{
  "d_expert": 352,
  "balance_loss": 0.0055,
  "lr_router": 0.000414,
  "tie_embeddings": false,
  "optimizer": "soap_variant"
}
Below are experts of layer 2 (counted from 0) of a mixture-of-experts language model. Rows are named gate (a neuron's input weights, with its number), up (a neuron's input weights, with its number), down (a neuron's output weights, with its number) and show model dimensions 0-159. Each number is 500 + 40 x the weight over its row's rms, rounded and kept within 0 to 999. Numbers have three digits each.
Before each expert's rows: "comes after" lists some tokens at least twice as common just before its tokens as in all text; "comes before" lists some tokens at least twice as common just after its tokens as in all text. This comes from a sample of Wikipedia text that the model never trained on. Tokens count by the router's weight.

# expert 5
comes after: "\n", "-", "|", "==", " —", "==="
comes before: " ", ":", "==", " —", " ==", " Total"
gate0:504510506531553633430550556564521529544497522462544425469462497453439427577552579508444531511567506494484409509482497505457485443474450501494447514506528480482493522559473448406491472499532545474621514474455539466505500509503486540420546505477498494542512452501451473471495526502498487488522518520465500458513480504510443556467517525558443530551512508404496448505510515507535505520501554454534594506545582465511534538474521497484524491491521536470546495532451520570467526496480497
up0:497410526489480389529563535491503530548466502487453432518547473522496609473390468491497503470508505527476520503517425471450530574523477504544559536480519522526489431453492478547488499500560468502479531491525490562495549487475522495614478544520530562501474440472603518563486525449493471505464512523625504530474573541518484532495459464475571356518489486481525438539511472483457513479528483528478538494463563509446548486486502510531469481512449566481464484478472496463520503531544531
down0:468489525463476419417449512468527576574512516455546509481471405516566479485547510548432543464522501483464513489554501547512514512535475480478525465501531531543501459492505477532592592534407480505507509447493492536476443535460506488470516491514482476491509483475517563552573527521473622441481445492509518479538475508552540464538471482588499559517502492463439587539479471477446517396420525542497529461491545579524500450492479522474592536523416466482472541472484509505515511516514563
gate1:446468522545468481494481545560569459505507487503496542475551465555576598527543526476427519498587398532572478496519543468484507548491468544516476488600420464474560479460471480546529566535556537439538500483494494515508444466550528552515452498588538547509480498450466550477496537453565552464514471508455486432520500426454486441556484490401486456537532535473498529487514546433525542498616499512511474425514503519512531472511471483449459463432510420435547527511469522505557529466466494
up1:476454544487488531519419468540432482487471530484541479527424485446500511548470466498535486542411518421459565497479479506496511516536509486501460518497474474481521472523556492429513469464445522522514468515563567551486477441446490511481559476486454490398504416477517525569553452542483459547536457471519457486469494463518440572506410478500474502492525473537465401512514476533484498497413525483524511539431501559544498457471474527480511554480537495555480464542520501502469557524465448
down1:519474562495443477470507537478539494519532529496534528503488554496528516564559562455515513531480485471470455555506572510538486548504512556482565514516471510537571472493557468464418541454520487539507466466493453504531425539404394507537551526437583531517541484514444462534435461528510547538585457478527450443461518457455534470474485594539447487561478504456498485578430511544546520574485449491438552470491517548451505440520575530482498546498485522525482514498471502484516611491551498
gate2:413542526528499582528455576482470475533482493502491503533452488549453521497521456490469534542483535506475468549478503512544485472472586519395468500439461468469530599492517428543397463544436491515473489543484477438426430547512477495499451505489496454429527555554461505477462501525453496482484586482458498487494490510468486443495494510434574459498497445428506508493489450479422539490418495499495479478495520520493471479504464557427475506464526472489570476483532522497594465489481513
up2:540510441537470411460503482568494475482533521528479461584451490476495481465447516483492467440428476426548512529487488450455439548474429534533461516513548532601449490456570473530512510511529465491492480465495540464535556531390555426461485485495495510457551517535478477549474520454453504572436464524446494506475465493510551494495507430518527542535495452514539396576437530594464490484484484509503494468560519418537504561529480513438540470509472480511484560520540575495472487488457434
down2:437481504502555477459531503512481495495552559483510460514496458488479476516511470453518484529540494534425547426469531456504473480485479552573487510462481516589518469515491500571511557535500523561502552481554447432508500464489492501503502532415548505504509468489521479519506537531457518473487543496471495455471479525471574569504427477503498490511472461436399517458512595504590548512534496543415460599458486487562533519529471490527574451553533519478516497415501483466467485500510471
gate3:494514461468455441581577477437574472501436438476522578521536491467491489507477575573514535551528475565530456544504521469540480495470519495551513488546476510508505543492531567507464508518465471520527513514509561529466482500467495465525556432480461427506517542492529536486510499553431456515526559490482539458529538446479478527471505477533432452552513465487406480490520480513576535531441503502522456476476473499571521408375428510522530399481439496480524442471474492471484529437524497
up3:497551455528433477550555520496565477470518487497584570491538509481493498565431551561490509550496461525466455609490480506551439511486485495484508477548498512508499563519537505525462464520451524547538460484532519505471468499472510496487475417493486551527502539541485577475526447530458472496484509486467513497492535412465426443427572474511443506509549479460483476532546510500542550529446500510421448520522467484483520490413452484497450442528426483464488464499474453502553496447540525
down3:443523422451516572500431430493492531479477503504535541555462480476525581536542501508475506526478499546495485502504539512553476455487547550451482446555480489528445462503514562503494453471465510483458508519445460522475531472472532494482447527544501545453495510477525513453554533524503491554528511495488547553492497487566495610499531488534407466474501488438490502530480447457526477491545552525512454563551496507489565462445429482415524431525439492561542522447558501525497443497504521
gate4:504425512458488592557465617512493462602470502486533493574452548498467485489499514490506531525426503515485545468499474458535459479462519499498535513513489539472546479496555502482413428523474497452480545521496528526527479497483387473378552426478464525516480541525522486535456545489560489525552529450505448528451538448523456486521502494491496522566450545459576513566524486532583509455503555525475514546511556459500556492513520515572529574550515532506599558465538474472476534520446525
up4:509527540600458439441560412505545484465504496490502414482484452515488453456477477450528446493548533508569468532527580515458488491497540475529490554521526476526461515519523530506510538513530478500489480455504566483511528513544462516549454471555511560436518509464479542512553496538482493471534516493467478484512492515450600450515508549509517463461464434500472451506474526419458549457491478529486525472445496531487526562462529498494490414434508493464513480558509539479532416534544474
down4:573406563589529434440469590454494503490500500453552571520510465500499559544523512478514498455444505480544467493518569482515500495428501489457524496405493496446515427432533560468520622514440494482500475507499545479478502524491547527491507469451444481494529535464518466543499542508473502431489461465587443438482542506467579537506516509476534498496449481497502452438459484542508493490545500501585525552487491540508449527504560517528579469553505502463525495463437489498448539546642447
gate5:545474516459504476494486483533466456461440520501452503475392517536561491489489527472550462458470481503513484535471479550522466511464443503477540523493510479497389475440545482495507503524485543514373485471541488495499427504584456512478527562461494503470493425521544500573458471496441487441565437469614489500503510444544454470499449498479545511497582638538505545516510534502468495545480474493568490500492570637431532535481536527489495436460535510537558471387468481403499510522513422
up5:511486483517516453470473499435556577530542491515520521553554447467492489496508433509507506521546508543521512477531563451503488516570478491477471456489521530518540518529484533491554511585494494522611494532475529490458495538452496468530464450533540517551505514452445483418552504505520544547465522503396535433516488521423512538462585460522498468537406414508530444440484445510556538480558574522460497437479438453549473471535476518506556523508465473508413508571548503579555466490491531
down5:515401520444546501521550500540522496553483506526467602475485494503461514550472545552467505484431532506504518504533499570489579475480539525447457473539553486451499469557513555480482506462504525467534504492451526546519541452514550488503407461540517533507555535475524470491552550510495491520450482451460507559467421478485597503450542588487559405544528436493450420514430462515528504528520564449444424458544475451495463479475471495460496465563488475441486502545509522472537459489534530
gate6:463510494521554470471518498579538533583529488459467515459468452601526546488513488584404527477487486518447529473549506489487480501493515540458556479490525523564538466465524492517461430493504446482547500516489427564498504453529442501542564502503510576495470526464489472378441518605545546457543422512498497453421510523563511576464488465548498449411435360501570531569486499471504546503462521527435519488463520407492431509469496510552504467520528485441496507476497529446554530518503541
up6:484503456466403440525476568481507440469443562501539521489482536518517555516510472457592476507549491530468498497553508484556451447514447540515558487408511493483485475463521548571498460557468536487532529520477531405477577478503495442503530509510515513522484481551507441429517432486537512480497505520525446472465542551568503502417552441554540546495601491497484475546501416530517554494497560552534521460516486464461504412491536499541561529484470453449524569448506490468445496530485450
down6:529525480474481494475512523557509544501451454474453482553453466508473439459457511518462506543472507512466468506543441502487473513494539479560463514505487521418580461498511485483536482499439524532556460484531508472491460469567556438488473501464450589507469495554574536403539469464498516568467480458558468556463506440526488482501480568522482502546484559431443506538492538550513506559502552460522437486523529491498521455516453434491548552461520593472542501537582435519559503537496465
gate7:489476486516433500481447512493496486549494466566538457499520537457541486440513531478460481603517489505552577458551505489537558564558496543597488501454498486532498524490453480488513528466530554501615501559544455487567587489477424564469448475543529535504467441489453493457484535551449445552495443458487478562505455473521531501547563490519555553478525456504527435561499560513476601516484449510483415525533507573483508543464476477612489530496565515483543484519523461460539510452521525
up7:535524496549468505527542549407522500483393512517448461468489578491467445427506538545468503495500462487470525495524491489520488527601562447578433514454517486499472451460498525421482552509478493460537502491535519424539494513495413520516474485493487471517474473522485517505448492477490459530544500582430526510516463528555460512511449505448450567487566488500568494546548440510550540540638485510503530505484533503481476625506502520478530511516508439508488532577544452476533518461527506
down7:505499467508484422542590580454520465504543511405499535472527496470540556523518472504486471473510502526514450481528470553443501510565456486444394503564493514406500529510499527419549477499475498534472548526525553424487541491530477500511521450537574482477494559590427483613537466566475548498505520516502487448578420534507551483546533435525477455530529523528477562509534514553511560537504561564515543540483509471486416470443454491482542461532513544525379462491487508535508558478488492
gate8:481498601461485488467574594503431565542527524418507442504508504427460473565541543513495557481536528477584444456441455510499483472538423570426487475528462478539529512512407414482524509523455507532566443471521533489482554472473487498508505468506461494583492488476501468426516543583460544464525516499503487476526521497529552503466535494475533526513550471496541567449500521472504483531469595528501489493509491469575433546510491583497583511451479434464478560493408470485491507456480556
up8:471453497483525506478513598547416503433517477393575528564523525442504490573544534459520534464506470440502541453482458492479495524559445510450491458595485535506524520499477509533522461499574537532525525513487523543481489474458505504479585518545487510506498461445559485494472557553525561543527441475509515532473533453562519510459441528496411549493566454486505450539507496535490541508417572524458425479474548528560462506526447501443554513484437465546490451466452394505491444465510500
down8:567495494518409515517505520422560500501536427516446423575568443467536560560475491462532516536578530484441497544498488491517542458469459430534494506500529535502513439615417513573551480542588495489471476465530559486563473488439496413556574543480521582542480452457511482458526533502491523477529445517484472487537515488527375561545539553504495456527445571495499532517493492477473497477550439497471460471538491550523510465495477482550471504426507492551472508479469441474480513507443472

# expert 0
comes after: " |", ".", ")", " =", "==", " =="
comes before: "-", "|", "\n", "==", "The", "==="
gate0:541470489458478504488527437471484514528511560448421507538454585498497543512508428541528558482489597521448545519538461511549522570538413483527539489509468603528455456423509411505524522497555573601486508458524423463532517467469477462546519583538485524539507559534421490484516425433477508486484521509485468516502507449497492502507471492502420421511494520519491522464524442508488485502539546516509445483512533503416469506513486550474458529532517389430464487467506546535452555513490473
up0:543499486516529505612489550547440546478522487484477453503395513545474436507493478567515526499472455496524526467520428504477408519444506515533440459459498493503425485584469493498503543467515550501493526422506525462510483441487493458510515533517539505446557514500497532495390506493543415503550462539575485441479497529494506429526519466455508451526504488521471525487573457503488521541499584485528455549487514450477458488423572468482563548466482542482533587557536513480473537447510475
down0:465437498574517475466427479517525497584530498577489473514472532466530471562450435471545566527534501468558493561486525459469510451531472520518463520459499473559533499536547512538486493546514519510520474506462502565506481518466489473511503505507522521493511442506432467480461544486535461484549511491514516527564593547430532454526496525573464467452498456483524493501615545440481445509474526554426564576534476493554468476487533456464463515481574478508470486484590488453493551447373515
gate1:478490488469452528501502549440481514547487488476425492539454469506506502500529519493463503523517498457520469515581561518505499501431462535586445524469549422508522461559483496492525444544473484569498556478559503520475505521440550503551509494493503545509503512523541513504540482567517581464524483510466447554467488539476486467537509504537470500498456466521531498535444537521543481441480531505465474503525516486548459581503503555527534506516569470478464463496559514480514454505571510
up1:535464531502477503499488481432465501593485519453395468499524469445531518537554507476452478530469516455477521448527544467489469516452549520509491495429509509531507494551491482432516464510477462493542441461568502551442505527469612565509574500444507544533488515543561527496515552548536536473522497577468510515521491506489475494536429526560567540530394485518534462527474489494468532503418494448482526517529476486517443603526454567419533542607502444516443471501534484559521507496554523
down1:489474571511529515501515493490482527505487449562533579535394546440422554458540512489452468476457434518490488482532480477519428456476456488502454496539453495454418569461547493529494495547485525550571551513500545458427464543490508492518470540498476475491598468523483490457535533467555556426485502460480483538572452489471602482485448538483490459501507483470500505414438517512465528482510492516512480535496549531468537530472489526539469506559453518556535491560601485491553455517533522
gate2:529428456452523511535497462591430543442533504512511480524453443473503442485528499532441473533614530520495494537487483524548478465503494525499546443483512472509489511469490507481529525611489459505521487482530502522556537546517530494524472476478507513468494475494594556461533480516464530441461490423478463454458467500559512520556515458487517508468510516446520493503559452569521519470459396509503463545474524484544452504525509508577458556577469495465546540543436558485438485407460537
up2:508474528534479491522552454522467512431501507500487502548538405457536504484490482527432549507520499483534575539496483485508505480466509507506454437400506492583578573483504445426514479485480506474494455496460545470559544546562554576495485491468485523514525462458514421367540534503532427430537517513519512518439496496517576481494451543532561480504514483450535506473474512499598445488448449493523526417491484462518529516552479527535522495520535520456423544505504543477449471421490541
down2:460440539529541479504545478521502525515460460510510435480538472560522507446500531514464497500475541541453468441447524489528520501466481509591525484623563507535447567466548574484507444492498484489525415459503525521552485543517473421510537538446493530487437486484528560568419485456530507479425485541511552541558391528536522478515546483530446492476471528500537473518484446434545529426434572459497494581458485482522493500479460472494488535439537472542495462542514495513507446540515515
gate3:465547502522559544431558503551442443490546500526525539429506543478500529475418512497535498467438459416551452494513516459522496495507523516451560464538464450484514551507494542504448525528490515490505471490429466584480415502507429455517507508451498539418516469519512445505531498522486437513489505521453539509453477534508447605554484497543519531501470437538529470524412432503451531454463438509530520500480473472452507522485488531535511489422489553478438537565511492497470489484495631
up3:479575488514529520544497610526476445509434515528458499491504582487434546510488522522517524516446498487549454495511564493498515488419499488573456452493458498485455478555517541497452506385475554458448460546431524492431531513558554572427451500414560485413479491479487493443468466585485465537522521576447576497517539445502460554497469576565556548485491512471453435476433459456488455488473525507536545510527535492453541476516477530491492596430539478472423502519434462521557485520524491
down3:460499458490476448508518481570487462520471495485416514445539472418527485535484532550493503574484486542447522428517513519529490513487449455527510501463513487468407506522534465463515499508462501493498485548477494494410574480465564500414502556551510446504524517491472568454469541514549556531506495434499520468502588524496451499512497504579431555503541543505488510584461498558504475508438490493488557492519500499469543487471508506456455483536467505480565483428433529477516488491524579
gate4:506435539503544534527484454493447486503476516491464505547461482497570530468480497488486532602441514586577463562506458533501512517534507549493523501485534423530493426498481482499536498487452540458588490507456498496482503509490504506521510471485521418466449531507481513522520499488568521456470474497447467553416476507443496518532456518465467435460486427549481575509480531498511556473482497474520532409504473579471490505518522489521528559465493511457473553572520546494424510499509545
up4:546431511471519514494527502474514505522569479473511449483508486529550560473547467477516523579515516463476503503497558509521497612412481464488527517525506537512501498524509475488519542526505528495417453557486415536491503430519506509541525496530465478481523518529578526468499509505501501550506501558443477455519504462458481535552457466463495462417492530532556564459472461482475438467516468428503506505497457530465457508550547512504536558512479452490461460584536468492504526475544477
down4:495517481423488580549495495484496462431547458454513546468515539500442544574492478577543542506557488481542500488536507471485495467459486525480529447457519484502518512503454529530481511484535478542491565493546497465476462554439509562462440470498511490422503540550458478505470546444457511499482527477563554433508544518478590496493503543509524459464539510514478569453499482520507545533513485575471480448522502449524516477425503486489547513538518549502501492478545520554510434564505508
gate5:506495447464449491469441513600515568521514513468446493454471498459526465528533535481452515466582522541529508471490445479553455484464520485533535515487465498431478476538488449509482494489572480467553514484511519528504515477514478492490497491485447527510531415494533515587541511488476541508513472519509507459454536555498502526495473474493444545537536486496476533535477503543388453479502471505584524508518470507507467482436449500538549569511470443476461463512538545541496425517526584
up5:522479519508437496475394541466488508549531466472581472502535463544501447546502496499483486458552440562504531484475464489460569512503554490499522482483562546544534469564552503481522424480522442476508499544567457502490414501537439429469454496443539456472518551600521528477453562470526568444458471508585474479531548417485500472543497504515414528528440489463436471412464535520506526491499529477540445541563501547470502434501477463514532476514527513565510405489545468509532420524525464
down5:604486483535435445460435510462508532490462468546490490411553501504529519547467485468453484487495580463561523489538481473467479497509615454483494544550507492495473593463476528517545441536493478441579508483487502581451497465510499505505509505500514460564391408496524427500508515493503571524543466500483481496518527488493503479564458460498544502525515514481545499531616519525486457533471533511552537537500511506552472555539521512469514500471500496450467439462522432560493574496492455
gate6:476515537502466464507493480498549556541486480514453515506457492542545521500492483519509477557489496519564516442564509467536465532473550616480584452513582505472433515519553494499501546472551547418571439485537488509571530479517365419542482530543501598508516438537436542498545486475500497529508545574530516522544559576521527488551473405462437422507527532510526475461465528469528508506548528495461401508523483481511540512498539481458504486562550516534521494448433538530458449524505444
up6:503464511498509486569494524466471455439580477499540520487539476551508501503390498441506444500487486482486428544492556446541482558458484515429529577539432529508450519463528476526428524473470376494539515453471541506496442534502529490538564451492506472562429535522454525463470505482543459455477482537457517509428468474515455417519555565497548514541561438497512447518519549484447491517546454522469472457541455540524449410475529506525521480388539498517544506469586521442445569514501563
down6:539495543468478465520514443477488558500525504507514592515540518475604417573438490490505481545523489531505491481426567486454544460503464525466442517515505467493522461539507564478487437518498499513558559571517539471550510471555555495466565463476500439515494521534469485443497499445513519390469506569474490526499465473506494479427529502512511518473541484486468495528492512414463465576444420487461554477514469532474601466487471505461566471547499551498502416475485555479503481510494535
gate7:508412469478489472511529522548433520540466482498470553537493452482521477514476465463491484478559471494462494501465493521504483439515550486509611547485456504521514479623490514464427499489560480526484551503530489531473510559572474533559579437482476506490492460472484496476508495508542489507575487542487521420515529511437529449524508474471488475542437456458462554544499485536443498553481517635567512553545493478550524527558533511449482511530458476469562465502523631514453468533476506
up7:484481504481448552507537529522494476584548496494468585561467442563460534484535590484494484530464469513560542502509510539574540512506522446475574554481525472524511451584497495444469492532519486457523435492530524547480496526495480459560499450529485498477495476513499528567527496472548410481488487480519561385522470489479459481542454414530554525559516445493435576539510485556496501489469513458503556472468469524484489487537532467479481456434451459505483516463497554541519466531544468
down7:493519451492518482481518518481504608501545469486491578486483485586513465533546390506492506525509498453463531520534519514524530463471492505537419581477474432505523499467540452569501474421419485569559499453514480492545490497512475492443507448508496494541515526416499418467488527512448525497466505554493487491487506489536503498451449426576499490492457494542453426572497475548487448523528558459480516536502567444438504448569481446516502483497459508483504582523503453435543527566503528
gate8:507552472538526458542444475594522482487454538532548517538528444550493569469545412467498489464510516497463531460481473485514476455521440522561434517466497494482534493559534557440481453550511490518535553462469492548484515501439548520538519498548496543514537441479473459494570489525511483453479458517419449519466565437547452541531465488453449436493437580556520500523460591480559530511477426460568468450444512469500492514546452449507516477496558498467594464449441565546479484569600500
up8:495477493444442503486551477509475532497558475538451493490451554511469467527438534518506494467456547520516459491534519557545495487471563556460522547544458501517476519386515455514567577479527457522454482518464536479580498570533507553460498546460484548526503536485508500490494490492459517514506535471512488559564444542448524439495507545555569552477548396466468522450536434456421520448481544483478571536491502497499503478571528512538508566527486485503446515529549455450515509417442409
down8:502489607499537455535533517546573578443470549518427485554561526485592506490511473422535501530563547463499493533481513489494548465454495510524521446540519508478544493444469496534502448548473442482480509497535527480534468541458443555547535515613508507476481510555438492449487500536444527493524492525508502498477484416452507460536509597507524510447539387441529559543519440447512453483423536556478501472490494496500524420515518468553459515412585562533515494548584494421591534520468518

# expert 3
comes after: " ", "1", "2", ":", "°", " ("
comes before: "0", "9", "8", "5", "3", "7"
gate28:533524447530522500534455491551501476544445497524506529487524462506493446518583506491489483552529586477530462476438455445482516568525450493502554535492463472532495501509482499419439447541533434546466508444489465444561483473509550420466419489486431502462575554484463548434480512536548417487516428502505467488474577448549495491488475391505504483506529515510496440448428478486501438515551456504508546504505522539433563551443558435542475480484446446429537484538515577412489540526430544
up28:495514562477469514500500506548497439498540549527434485572440533505488519551485459455555517499532439464503474494525496458588486461506484535433427524482467461449535467533498431516484506534472563470503507531484566507402501482456448487554524462500575532539451433532496533480487473499536563512557540574484460531517463525505508542528525528486479449489514490496500591515478496473530512492438509493481438438562501531535455443512432460532460497538538511525465568456508455499520571462493476
down28:525549472510472449544498520452505491508403509527507548500497576517581457501515414509431507482470489558512439463554500506554540481490485514481492517455511509517435520512541529616572448471500515464516471488478490476468487567503483543423470481533558510496480452481462494502488542487524526498507490528488484419472542445540506527554479450487513558552497540494526476519522500541485551463486480483481538500477558552536499504540451502489460517510468594494487496424539453474535487601536551
gate29:521508468450441505480422584511531438491495563525454465547517537587442532568384467513453548490496501415513507442518544466549486483560430463519470488503451426511501510530519482486511544495471490520462588554565441507563564561522459534511507538526514476440533574568518516457448465470573527525534474460529516481448395523518507523479507525513465503577435504529437507430526536461529540498493437492537502488502516500575434481506453540504476466461411548512474472456526474486449498505532555
up29:501494526451564507551569413536495475508507438518492563506492468468569492465619567486525492509566441603505517584478457513492428530485517494498507515460549608514470508513528545459479467499480496442532468414457494478502464473507511506474484451456530519540457444438493462477518503561488503472494556483432478534526568459466540449509488499497527544459591497581539439542468489474446468519492536506447470502447496498427574467466447468536474547522558481456488545512464489533551497520442482
down29:573502520495565577419473520568513483558551491486489515562510527458476534551457458478552529471421504492498482459493498472514565407468442521530540523539475533528513533545540529483550552506472540494481534521482479533500566490419532521524450466475492459570437544510525484462541561465552560486486485399573513559514527470470579494506546523510514528555529476526485535536478616443552527452486521460425499510498523527465447482500513543541491519502465488492541499561520533489433466515549553
gate30:536476495497510551467538502515478476399493488448517543460505492560560458557539486511462458482450481583462447504511549514479493514478509488594467560554498542558567405538534521487473476533490473509540515538507486540597502526567496430523472483523513537514512492495475440428450504469482468535492525518509455551529501504462424475494466408513470529467513522563502514512485458489492478460555468437517519492542591554510501492480541436429460552466523528522509586468558448490488507506563447
up30:618433487539534496507616472442495502468478560517534517515472492501498443557504472509480483516536507578464501455531433478493516467470540482532548503508473491547516505524506479542480477502539405486480501534517562524504463514500580532436436516502486560565479458534494514475482476510544555496546477485506465505522518538548488437544506493508561502398598454513411442432463467459482476523518427493483489568448510480511570505420447490479443498496610431534490556455492501529539460467534462
down30:508447404504542472465482612449497488517475536483520493502462508492538482420540522588433483494546544501505469480471521544541473588490473502512566500452506545501536486521518454467477575477517582507441523617513480578526544469489523495548497507449523456474563436478420498434587537474517467524548424539573397407493477533449504417485455439514467481496498487502575505447474503499497464464542477499528509513525524486485503510490475468473461546541479549520504578528542507479401494508514403
gate31:491513556497504444460492476528506512511481497503510532540521510528384451412481522515415544545546513505504526515507484490543528485474503583492474503525524453471481441491480546543451492472447496459555497542535456511547489513537552494483460475505521505516533532545496465549481458541470554519508507489434460607421545542507481508471463500496558504472450493435445513460523585447451531551476579540484544452543464526503463523487536567560536495460520486491505510533518473468503457520444552
up31:518517451522540499481573497461505563504517531396627525535489428489492496524428500525522577534539500476460427540519499452476474583496454510516497512533540545490524543466487520498523536464482466474523540481449467488461511530490471509467455524521426474478491481470461482541517508567478524600514528506551500531467413537539528479539499474497498487551460528510548512468482455474436460526548509569469504528441509538514564484517530534522507508466476595539454443512480511440466467517443463
down31:501525519508419475546507485506462431487416497486568419526484515496490568485476487538449496476476537480409524524513429552526460540493509494480485512534473505431449448404525577517502556445554410520499549492492525541571515463472621503489501476473464483494540489475461543512532458514501504506492457495540463477494467519438536541539542590533467512485492479512503514455467544509572403516496492488498517483533497522528483499501476433495443484498455423506535518509447527509520523470490518
gate32:527549517495481515587479455557512467540490436554497514532493525551438506538486547521541532541499431485558523461509483526500482565526486524594462485461457516490507483542521485512493480502557550486529513557496524527517563481468513501512469539440478519471508507532461482532477548399472486540513460498598527497496455498551480428520550520505479508534496554613486455465483457514475492508479502387546459499540514452556437576439507468572515535489476506524527476545446513573526519503475581
up32:542575464455471453469517444543451535514417452527416502515527528555512461540505523479507485504484429498500539459556490523531535577512565483512499473562516489552474473500561521547508551470554503533594582495538494486496534540534441535543479480520478508519536504543510485518518548493525441509506394567493550513436494540512473464531551536496472401499454488509546444471531504450499476414505493475481473505540501492548469564542447499536523502532508490501402496515472511420591476552516549
down32:469496508524463492467532449479446511566579423453482535525492498470550454544510477629432430438458444493492477509445513511493506503475492578476542556553569568480473518475484518524507495499566546506483516476525568532564524457476499524520519437511505541550502474516530485511535527472540511531517454497436551472476451525503513464484518513443466544421515512447411466507453544483548482513485484460458484517507522448552486484454542517510523490455524503488521454458532412479454498504469534
gate33:488486482501549494488500517488480483482512496484491465499448510568492470559534497526486485489464399457506496594538517503508436563482562544513503489481466430502524493386460545505479545547452557465551457552482433529476473556576477573530458464445442529503507525523575500470480445502561530521526511501478484490470536442465509523515462506540534465528502447509464525525395510536485572536485447498460529496439469479622529523512505507485538511528546444464468548482491498466506459529550545
up33:467475509505456515459477478547542547534472461546538471514493506509549467409471479523456501439544513533503446482476572475492540530524465525484511485499521510511446522490499529470557516423513472498566530462502504515529493483513539474483493496507483445518499519549461542550513506457460493523441514533535496512538464545478496481517508473511528506461503525482563506530567499477558447476507518545494451492532589500433369498536475532549524437597495544517480452546513533507473509528497579
down33:524554511521502425511511426447546554454487546492462473575490511506572486563449471428546504508560544526498482451524446489477526428549564481510533452484548507458463529493473505454500480522493435493500528486542531461482562503453549465555568444515463478432499483451521463545482553503498463440490484525559495501524544529400500480473545565460468446484544444540554431469542518542507459601490536566451421472478543486531482528532509446483516532475576577430503542514547490505491536462445481
gate34:532496549463499473525511468519508476522508548465451456485495573459530487546462462512506529504423422548435492445553474535526435583504503494528413524502501476490441448475521469545538417526471452527498490541502574503502472455471527449475438527522541457488496512532601499527531470477541451486511541517519474581530497516494500560440486553463507523536537475534479511544448449503560479501544525445480485569534528477481490480499452449528534529501453483524429490439457531538474429466521488
up34:536506536473483431571538441467486505521499521497491430510486577451479482492456537468498503541453435570432483483520485538465502592526474503546455504538491486530433444455520509544521488489490498456506542585525556475484464473495465491515433521495556427545504546527588520547498485441491523448538538507522548538556481571573500497464497574482495507499538452538478532540507456495609495499559475446491525583474585434484466448488439530523486533487447495503393469445536496554490421554508477
down34:537521523505593424478482485456486532563463557471520513480443524531479483499524534486536552589454449501515543496483465511539424481523472449503494498487474438595528502571480498513570531521499486552507522449534478564417499518514455529440522505473505471506471514451498476474467504494510483496515542502544500529401508476514586512541508497530486483555472552479509519494466499474473474486549497427506507571491486466442536473504532522383554459526507550508531554515502492516512476482557433
gate35:474476538504480471504528553427555515542496454492442535511507494520488491513490526516500479477502431512488470508518463558559531508513508431409468511486492523489485484558470478502570559490472554528531441449436591449548555469489548565483474536514540508485494436505463596499534431520536562476467541477482479514505514498432418546468546486544525439564479522566513513470462433509484535464576567439475537472553493557510547538496500497506513498491549495402478438521433472533465501482517466
up35:452489459408476564484544473527515552558443449566530483504487390531546532518517477526500498526541464517517474519487484460622533487545469511429552454513462474498517485609440442449480515496475493541527457493508537508500465527440527476508548485451548553510543462579529507496443472408518510496479472537489487516484512503474492459554492478471546512493453499511545429491462538478497506500455520482508461437527425461584462457519537494471476630502536500509511528505513525540527418529414547
down35:543483533536547524479468556498475556474505484434549490580474562483461527478462517452491461501511526477485480508454531455493408578538496514575498508499511474498533416456483480441474434476530487438522529456493501491454550497521500459491546431521447493430508470581481455533483479534459550490400472529500560515461509562462493516498435440523444482491545476435531549477484552473496520477579520559467394374484471508525510464497505464468447489599507545585491523548527523438403525548452456
gate36:527517566410530501484496523523508563501511474411491552550496552484481553522487440492579485473535475499557548506583507542468517484470466509485518463549509459486527496489507543498540531496508501481475531470585590471539539508498506375437482517448549573594499453493574450468510516564482534435471512484461501476519493549553423493504546516522518550531527423485468536510582486487507477505474519479475489507442464492427498489418524481545496555522517485487476404451522491460504485503514526
up36:558509472581499520522554462505527500471397511531455468498591376524571449461496485556492507499464489529474492557482504539495519446483519473542491473540471522491474511466447428464481531568425520526511505499427520450561460523528502554526473413544546495464439532526423495544482421469506491558542437497497553544593516448584478450544463449488553394512501538571474541487435521486483483481523552542523490497472538495530496556487477487452471536466567513449406542521553458522515472505489543
down36:547551513521450453476530485555451548412435543590516542553521521442479528445593521546515469443522452541475514468532561519571544523451557534429528480517431522511455557475476460490472494545540437467551499498471517484474530576491614570569503476494503465449556457508403482532539388474486474493491472512501535512466521550499470540451445551491568448517484486506571502529500497518510461496485480497549463477527528463539503511506527463526476524437490490558537485518483488490517474492525478